Experts of a small language model.
Training: a variant of Adam for the experts, 730M tokens.
Below are experts of layer 2 (counted from 0) of a mixture-of-experts language model. Rows are named router (the router's row for the expert) and show model dimensions 64-127. Each number is 500 + 40 x the weight over its row's rms, rounded and kept within 0 to 999. Numbers have three digits each.
Before each expert's rows: "comes before" lists some tokens at least twice as common just after its tokens as in all text. This comes from a sample of Wikipedia text that the model never trained on. Tokens count by the router's weight.

# expert 17
comes before: "2", "3", "4", "5", "6", "7"
router:559474550484526527552575534435527546461519517493495506523455525500538530540471486545485482512523456467479524418519567457521578595544547552424459492510533535566478499478505498484451498506501469

# expert 15
comes before: " to", " as", " by", " in", " for", " on"
router:460476492486464526470531489513484548521548515528509465539445461544503518543486404532447526543534505511489452442553535489565513477521476474469589455449507514492450521486484448482558466475521467

# expert 28
comes before: "1", "2", "3", "s", "4", "aged"
router:559473550484527526551575534435527546461519517493494506523455525500538530540471486545484481512523455466479524418519567457521578595545547552424458492509534535566478498478506498484451499506502469

# expert 9
comes before: "\n", " The", " He", " In", " It", "%"
router:506452524528559562483557564470454512541508538568465574530494433476444555565522547468458455546499523447490461483506525406476512548577484520545495558449451451536540477414463483470442544529552480

# expert 23
comes before: " the", " to", " in", " a", ",", " with"
router:462417519528425512495451517529517425566516505453472492474503497553473570438458552485485521460541466483498478539469472551433454473415545460521482482403505485558475505448502555481579478459458506

# expert 18
comes before: "-", "\n", " ", "==", "The", "In"
router:524457513549529520557564482478540469460403527519505460432491521466540510523542439500485552424581448520431418494486526502505502587457459528503541548461483462522549576467565524457494502490512564

# expert 4
comes before: ":", " |", " birth", " of", " (", " he"
router:483523480495419469414419484476480528486524492533464553522464421539463493500533486448492481496540532516482532467527517508476524544502601473560474522576524558463489581506486544518586471536479581

# expert 5
comes before: "2", "1", "8", "7", "ie", " new"
router:559473550483526527551575534435528546461519517493495506523455525500538531539471485545485482512524455467479524418519567457521578594544547552424459493510534535566478499478506498485451498506502469

# expert 20
comes before: "|", " |", "i", "|---|---|---|---|---|---|", "a", "an"
router:465477440531501477469501533505508499526470507515481471494496504494429480531519495465589517536468452449509470519569481497490502479560501483471507474495544533528519445523496468410476499489532496

# expert 6
comes before: "1", "2", "3", "4", "5", "7"
router:559473549484527527551575534436528546461519516493494506523455525500538531539471486545484482512523456467479525418519568457520578594545547552424458493510533535566478498478506498485451498506502469

# expert 7
comes before: "9", " |", "0", "8", "°", "–"
router:559473551484526527551575534435528546461519517493495506523455524500538531539471485545484482511524456467479524418519568457521578595544547552424459492510533535567478499478506498485451498506502469

# expert 3
comes before: "\n", " is", " was", "endment", " =", "°"
router:559473550484527527552575535435528546461519516494494506523455524500538530540471486545485481512523456467479524418519568457520578595545547552424458493510534535566479499478506498485451498506502469

# expert 22
comes before: " ", "0", "9", ";", "8", "–"
router:559473550484527527551575534435528546461519516493495506523455525500538531539471485546484482512523456467479524418519567457520578595544547552424458492510534535566478498478506498485451498506502470

# expert 11
comes before: " a", " the", " been", " also", " not", " be"
router:452540527562494476550540501473434506547461557470603471492529485413507528500506539426474520487477481498465480542535508449484526505441491470488550473411497464456500532450457475488451478529490448